{"num_hidden_layers": 8, "hidden_size": 256, "n_experts": 48, "experts_per_token": 3, "d_expert": 96, "d_shared_expert": 0, "hidden_act": "swiglu", "moe_layers": [2, 3, 4, 5, 6, 7], "router_score": "softmax", "normalize_top_k": false, "routed_scale": 1.0, "balance_loss": 0.00418, "balance_bias": false, "router_z_loss": 0.001, "init_std_router": 0.0359, "lr_router": 0.000327, "vocab_size": 4096, "norm": "layernorm", "norm_eps": 1e-06, "tie_word_embeddings": false, "optimizer": "soap_variant", "learning_rate": 0.00364, "beta1": 0.95, "beta2": 0.99, "batch_tokens": [32768, 65536, 98304], "max_seq_len": 512, "train_tokens": 364200000, "max_steps": 6099, "dataset": "wikipedia_en"}
Below are experts of layer 3 (counted from 0) of a mixture-of-experts language model. Rows are named router (the router's row for the expert), gate (a neuron's input weights, with its number), up (a neuron's input weights, with its number) and show model dimensions 0-255. Each number is 128 + 32 x the weight over its row's rms, rounded and kept within 0 to 255.
Before each expert's rows: a language model's description of what the expert responds to. This comes from a sample of Wikipedia text that the model never trained on.

# expert 24
Section headings, table breaks
router [149  73 137  93 170 154  84  94  86 198 136  93 149 105 101 184 110 112 153 127 147 107 179  97 149 106 187 126 125 175 137 105 147  66 129  83  99  87 124  88 162  94  53  66 122 133 104 162 132 148 136 107 119  78 111 158 103 114 133 144 144 141  86 104 153 120 108 100 138 107 131 157 131 133 170  83  87  76 137 164 173 134 161 135 122 131 145 127 140 105 180 104 158 125 166 157 177 157 102 119 160 125 155 163 166 143  91 151 184 125 153  82 171  90 118 112  95 107 189 116 216 117 100 110 140 125 139 197 165 169 131 124 182 163 106 113 145  86  79 153  98 120 146 135 129 169 127 127 178 116  51 161 114 113 110 105  89 161 119 105 158 140 109 170 121 129 103  61 158 164 143  75 148 148 124 107  92  71 137 130 108  77 145 145 160 133 127 119 137  88 119 139  98 136 144 160 190 160  71 131 151 104  93  91 132 112 121 167  92 154 166 119 182 158 126 116 160 135 140 163  70 122 157 152 118 104 174 122 111 175 127 105 107 194 142  92 118 107 205 183 133 174 115 241 115 129 168  92 121 127 173 109 152 127  96 135]
gate0 [134 154 124  99 153 159  97 143 107 116 126 128 182  71 140 129 137 102  48 140  82 169 159 130 144 135  81 153 155 176 147 125 147 114 107 130  74 131 165 112 106 145 110 110 102 175 100 134 134 101 106 153 151 116 146 166 114 229 141 164 125 113 158  97 125 240 102 103 142 124 138 116 106 140  99 117  77  73 153 132 181 100  88  70 127 114 140 137 149 127 126 159 123 196 152 161 165 160 162 131 131 135  83 154 111 139 182  98 167 124  69 169 116 123  86  94 139  98 138 161 176 119 128 145 164 121  69 182 118 144 116 130 131 118  33 130 111 144 166 126 120 144 127 136 130 141 104 146  95 101 105 135 172 151 103 140 153 221 136  50 181 146  79  92 154 127 136 148 103 120 130 132 111 110  45 140 147  90 163  91  85 100 127 121  95 161 166  65 134 186 107  94  84 144 172 106 123 113  52 118  93 132  96 142 135 142 144 182 128 136 122 160 135 132 109 121 143 150 179 184 152 157 153 139 132 130 126 176 152 187 113 113 119 160 123  89 194  77 132 133 121  92 137 117  66 116 164  65  80 120 128 135 165 125 128 185]
up0 [ 78 153 163 111 132 172 162 150 157 136 194 118  14 140  85 185 177 133 121  90 164  92 135 136 126 144 126 107 137 162 122 124 189 137 137 100  81 123 112 168  79 144  80 145 107 169 149 153 125 135 123 167 103 151 160 146  83 157 155 132  83 119 147  98 127 161 175 113 152 122 153 151 148 129 157 140 163 171 123 130 108 135 109 152 129  80  84 126 112 103 133  61 146 147 197 118  89  64 116 129 101 119 139  92 114  83 159 128 104 118 119 187 108 149 140 150  91 136 130 135 139 174 100 133  64 168 109 126 104  65 146 194 121 143  98 105  88 177 130 134 118 118  84 170 153 119 133 116 142 105 159 134 130 123 116 126 135 133 108 134  90 127 170 177  87 128 118  60 126 100 136 115 105 160 133 111 155 127 142 175  83 158 102 114 127  99 110 123  51 150 105 216 212 150 167 110  97  41 177  77 150 128 175  80  99 133  90 131 112 134 126 180 127 120 140 173 153 149  85 105  75 149 107 111 108 190 163  92 133  67 162  45 102 115 123 130 122  94  94 157  89 105 146 125 132 121 132  82 124 169  70 124  85 147  94  93]

# expert 14
Foreign name subwords
router [180  71 132 121 153 141 130 108 129 183 189 144 100 142 191 164 132 145 126 151  69 116  97 135 183  73 149 183 155 119  64 111 145  99 153 117 123  87 126 138 145 127 162 127  98 112 158 143 118 117 128  99 134  86 107 161  77 133 131 106 173 147 127 169 152  99 181 103 149  86  91 148 134 158 181  79 126 128 166 175 125 129 122 159 165 148 123 100 103 142 172  94 166 134 108 174 160 126 115 164 154  73 104 172 146  71  78  59 127 204 114 119 137 145  71 189 151 122 172 115 130 169 131  99 105  93  97 113 167 181 144 130 141 134 106 117 157  30 169 157 105 169 162 110 103 136 148  94 136 155 114 170 130  81 167 156 103 180 178 116  94 158  97 143  94 126 134 139  95 165  81 135 142 145 123 136 117  88 187 141 143  86 103 122 148 118 115 166  77 152  95 190 134 117 146 151 168 188  92 130 133  88 104  91 118 121  66  99 168 129 162 159 166 158  82  48 143 173  60 133 100 173 123 164  98  78 179  89 136 120 156 111  94 154 117  73  84 120 157 136 136 117 138 151 143 109 103 133 102 131 104 102 168 111 156 102]
gate8 [128 132 169  71 105 121 149  86 118  79 160 107 176 113 145  74 115 134 163 136 102 192  79 135 165 152  94 153 119  89 117 157 110  95 102 110 127 112 104 127 148 141 111 134 117 154 132 124 168 206 171 176 151 101  58 169 134 152 186 110 141 150 137 151 131 112 157 159 166 113  89 152 165 114 124 109 107 152 146  52 114 153  56 141 102 147  62  98 128 137 160  74 123 123 149 142  90 169 134 182 123 121 121 164 196  68 110 169 100 171 160 128 128 121  98 122 114 134 137 124 157 142 151  81 120 125 115 161 136 157 106  98 162 171 201 129 150  98 124 125 179 134 208  78  81 150  90 155  97  93 137 168  90  61 198  80 210 108 145 126  86 139 168  65 128 166 148 124 114 137 146 144  97 150 155 177 115 144 151 109 119 130 112 124 162 157 108  86 155 160 167 111 146  98 121  97 115  64 101 139  88 111 127 127 112 112 133  85 141  78 150 123 183  77  88 119 106 152 147  86 130 200 111 135 147 103 136  65 102 139 148  98  96 148 118  58 136 104 146  87  96 111  83 104  87  95  97 141  81  79 160 127 118 176 121 114]
up8 [ 57  39 156 146 100  74  80 148 106 127 142  87 120 105 202 110  89 107 130 130  72 108 117  93  88 176 165 189 162 128 148 151 161 168 139 116 137 142 126 187 137  94 129  97 108 105  88 124 135 162 123 135 156 206 130 148 119  71 125 158 192 139 198  93 195 123 101 126 123 156 106 164  90 125 140 135 160 160 145 173 191 118  86 150 130  98 178 115 188 113 157  88  91 104 154 110 174 123 107 122 160 119 102 124  90 180 107 113 183 105 105 167  94  65 151 152 159  71 120 150  99 133 168  93 127 105  93 124  94 125 123 109  96 107  87  93 124 191  97 136 206 104 111 118 150 139  78 144  59 135 138  68 113 153  99 158 133 167 105 201 149 123 104 148 151  80 165  79 126 122 130  98 104 134 114  97 125 163 142 137 149 123  82  82 133 170 171  86 113 120 108 178 140  89 184 146 154 126 100 112 112 177 115 112  93 138 165 131 127 138 104 173 122 159 177 127 119 106 180 163  90 146 172 122 159 127 136 150 133 117 111 149 143 123 155 143 151  87 123 128 169 126  79 145  91 156 198 124 122 148 125 132 138  83  81  82]

# expert 33
Consonant pieces in names
router [137  90 134  76 128 178 203 111 114 126 108  96 135 121 149 165 158 105 113 169 102 126 149 100 123  93 152 130 151 146 153 100 138  46 139  97 141 133 133 118 119 112  67 139 128 171 118 135  80 189 158 118 111 139 122 117  97  99 105 133 125 153 114 162  96  44 164  67  79  86 138 156 129 154 161  61 121 115 101 186 121 120 156 144 154 167 158 123 142 116 122  79 145  62  58 126 171 140 133 125 143  95 125 129 154 141 120  70 169 127 129 145 125 121 104 163 108  88 132 133 180 116  88 139 104 121 119 165 159 160 158 150  89 166  65 151 187  59 125 117 108 115 146 155 103 166 120 140 136 149 141 182 118 120 109  74 112 109 137  88 127 150  82 146  82 133  80 152 174 119 139  85 111 184  77 149 134 128 162  99  58  95 152 193 189 123 135 106 126 165  82 183 115 132 167 117 170 130 107 148 135  85 117 131 100 103  89 134 166 147 193 144 150 194 146  75 154 147 138  82 130 153 107 180  86  98 156  47 112 136 152  85  85 120 188  80 115 159 162 160 162 174  84 107 100 135 147  96 128  93 128 142 163  77 172 103]
gate1 [118 109  76 155 114  89 135 158 157  39 130 133 159 106 115 151 180 149 119  99 136 177 113 156 141  96 114 125 109  92 164 134 151 141  93  27 123 141 108  98 105 149  91 128 137  74 159 142 188 168 109 124 126 117 136  95 112 110 144 154 116 187  89 209  42 131 192 110 100 118 169 130 129 117 153 199 106  73 109 130 130 204 154 100 133 105 106 165 180  71  86 140 144  68 175 127 142 104 177 123 120 106 103 144 159 130 133 131 164 127 125 102 109 112 130 161  91 133 110  93 124 134 140 121  92  71 129  78  91 121 167 165 102 111 118  87 114 182 171 128 155 151 159 160 123 187  84 146 111 163 170 161 138 149  64 108 128 150 126 168 140 130  71 117 184 163 126 104  88  92  99 120 147 127 136 132 159 105 128 127 102  95 138 117 134 119 124  94  82 144 140 106  92 132 181 120 168 168 103 151 141 109 129 146 115  98 126 138 153 204  84 148 113 158 169 154 167  75 160 121 184 121 159 204  84 102 139 112 136 109 220 148 153 143 176 118 126 126 148  88 137 124 166 115 142 164 186 158 160 165 137 127  95 134 175 189]
up1 [ 79 126 133 102 141 163 124 150 112 168 103 128 110 145  67  97  76 184 118 127  75  88 178 147 150 134 163 122 132  56  92 168 127  92 121 100 114 120 165 140 156  78 126 139 143 159 180 100 156 182 162 134  88 159 118  95  96 143 113 107 155  99 105 110 102 126 111 150 148  79 155 134 132 145  60 125 141 123 168 117 118  84 127 121 134  75 168 166 110 156 140 124 122  92  77 115 126 236 129 116 158 121 197 140 109  73  90 123 125 117 117 153  78 136 123 126 152  94  94 176  79 185 150 117  89 172  95 105 155 133  39 123 112 139  97 174  95  78 106 108 132 124  71  85  78 156 147 154  93 167 145 111 115 138 162 137 125 115 139 159 107  77 131 151 134 161 128 129 121 102 132 181 155 134 151 106 147 117 171  52  95 139 141  98 186 153  96 116 108 120 153 190 105 128  75  81  89 142 158 164 125 107 156 104 106 124 136 166  83 134 154 148 173 116 125 123  58  81 173 184 162 133  99  89 124 108 177 130 173 105 108 142 123 105 134 185 178 122 141 159 107 132  78  83  64  71 176 137 131 113 147 130 130 122  64  66]

# expert 44
Short pieces in foreign names
router [138  82 149 108 177 139 152 125 111 129 174 101 152 139 178 172 130 170 116 155 143 127 115 100 162  97 161 110 107 121 115  81 183 122  96  85 124  97 171 131 131 118 132 130 168 161 116 130  88 148  58 137 118 140 120 140 140 128 155 121 145 172 129 105 104 111 110  83 124 122 183 130 148 140 102  50 119 117 119 173 134 127 130 108 180 128 115 167 102 117 114 117 159 139  93 127 167 112  92 137  92  65 165 191 163  80 110  87 136 157 127  79 125 136  93 185 124 153 153 173 112 134 104 151 102  96 121 136 143 171 206 110  90 105  96 168 172 124 117 208 123 115 128  93 161 180 140 123 166  92  82 157  94  97  88 115  65 174 112 130 126 108  81 169 140 157  91  95 136 151  78 100 145 117  81 202 105 150 130 132  48 152 141 138 164  78 165  92 108 136 104 123  88 125 130 164 163 179  52 150 192  79 140  48 149 101  85 124 153 125 156 131 161 131 122 105 140 139 132 105  91 143 156 157 131  61 191  89 151 103 133 142  56 145 170 116 116 181 141 138 203 106 150 170  83 109 142 119  73 150 162  99 128  72 154 120]
gate2 [143 118  96 142  70  86 105  33 110 124 124 133  99 134 116 126 131 154 146  83 100 114 181 113  95 121 113 125 139 126 218 133  77 111 117 122 103 116 146  71 140 201 154 122  96 167 111 161 101  88 167 168 141 151 195 161 180 121  84 111 118 130 104 140 143 153 130 168 117 163  94 139  82 136 148  98 171 107 114 161 131 140 139 145 145 122  94 144 106 157 174 149 131 118 112  83 168 179 104 162 133 219  96 138 174  48 103 136 120 138 164 119 163  97 151 143 156 185 116 148 130  61  76 133 212 108 152  99 157  85 161 103 153 160  91  77 153  78 142 154 116 193 177 171 157 180 113  70 123 130 121 123  64  34 123 101 112 154 137 100  94 115 186 165 120 118 167 137 127 166  92 203 113 160 133 162 143 157  64  90  86 127 162 128 172 132 158  91 102 134 125 136 163 108  89 119 101 177  98 128  86 101 150 110 133  48 122 131 141 136  82 138 133 159 125 154 169 131 169 162  91 134 129 162 113 116 118  99 139 121 139 125 118 157 146 159 114 172 165 123 126 137 117 159 107 143  86 140  86 102 119 125 108 115  88 104]
up2 [157  70 162 113 128 159 105 138  74 124 112 159  55 113  87 120  97 149  65  91 141 177  51 193 133 163 177 115 115 143 103 189 146 181 118  97 175 128  57 194  71 139 133 132  93 114 179 124 137 101  82 132 107 140 104 150 131 125 114  86 135 185 123 133 123  98 148 163 122 106 130 124  60  95 115 188 105  88 196 255 110 132 152 145 119  60 101 172 133  96  64 159 126 161 140 180 122 104 164 145 166 131 116 170 105 104 171 118  89 115 125  90  91 106 173 167 116 135 134 129 102 114 122 168 158 117  78 173 172 160 108 120 111  90  97 185 185 136 127 150 133 125  82 112 128 124 177 119 137  96 140 101 111  96  88 150 101 153 145 148 171 143 102 138 141 127 123 118 112 157 152 129  83 110 138 132  76 139 118 109 160  98 154 187 151 105  89 149 136 152 116 169  64 159 119 144  87 165 159 129 139 125  99 131 125 162 154 146 193 118 163 141 132 173 129 120 155  95 106 164 110  93 148 126 153 113 162 135 117 169 106 160 126 181 110 125 127  90 123 122 168 128 189 115 180 118 145 133  74 126  88 199 124 132 107 124]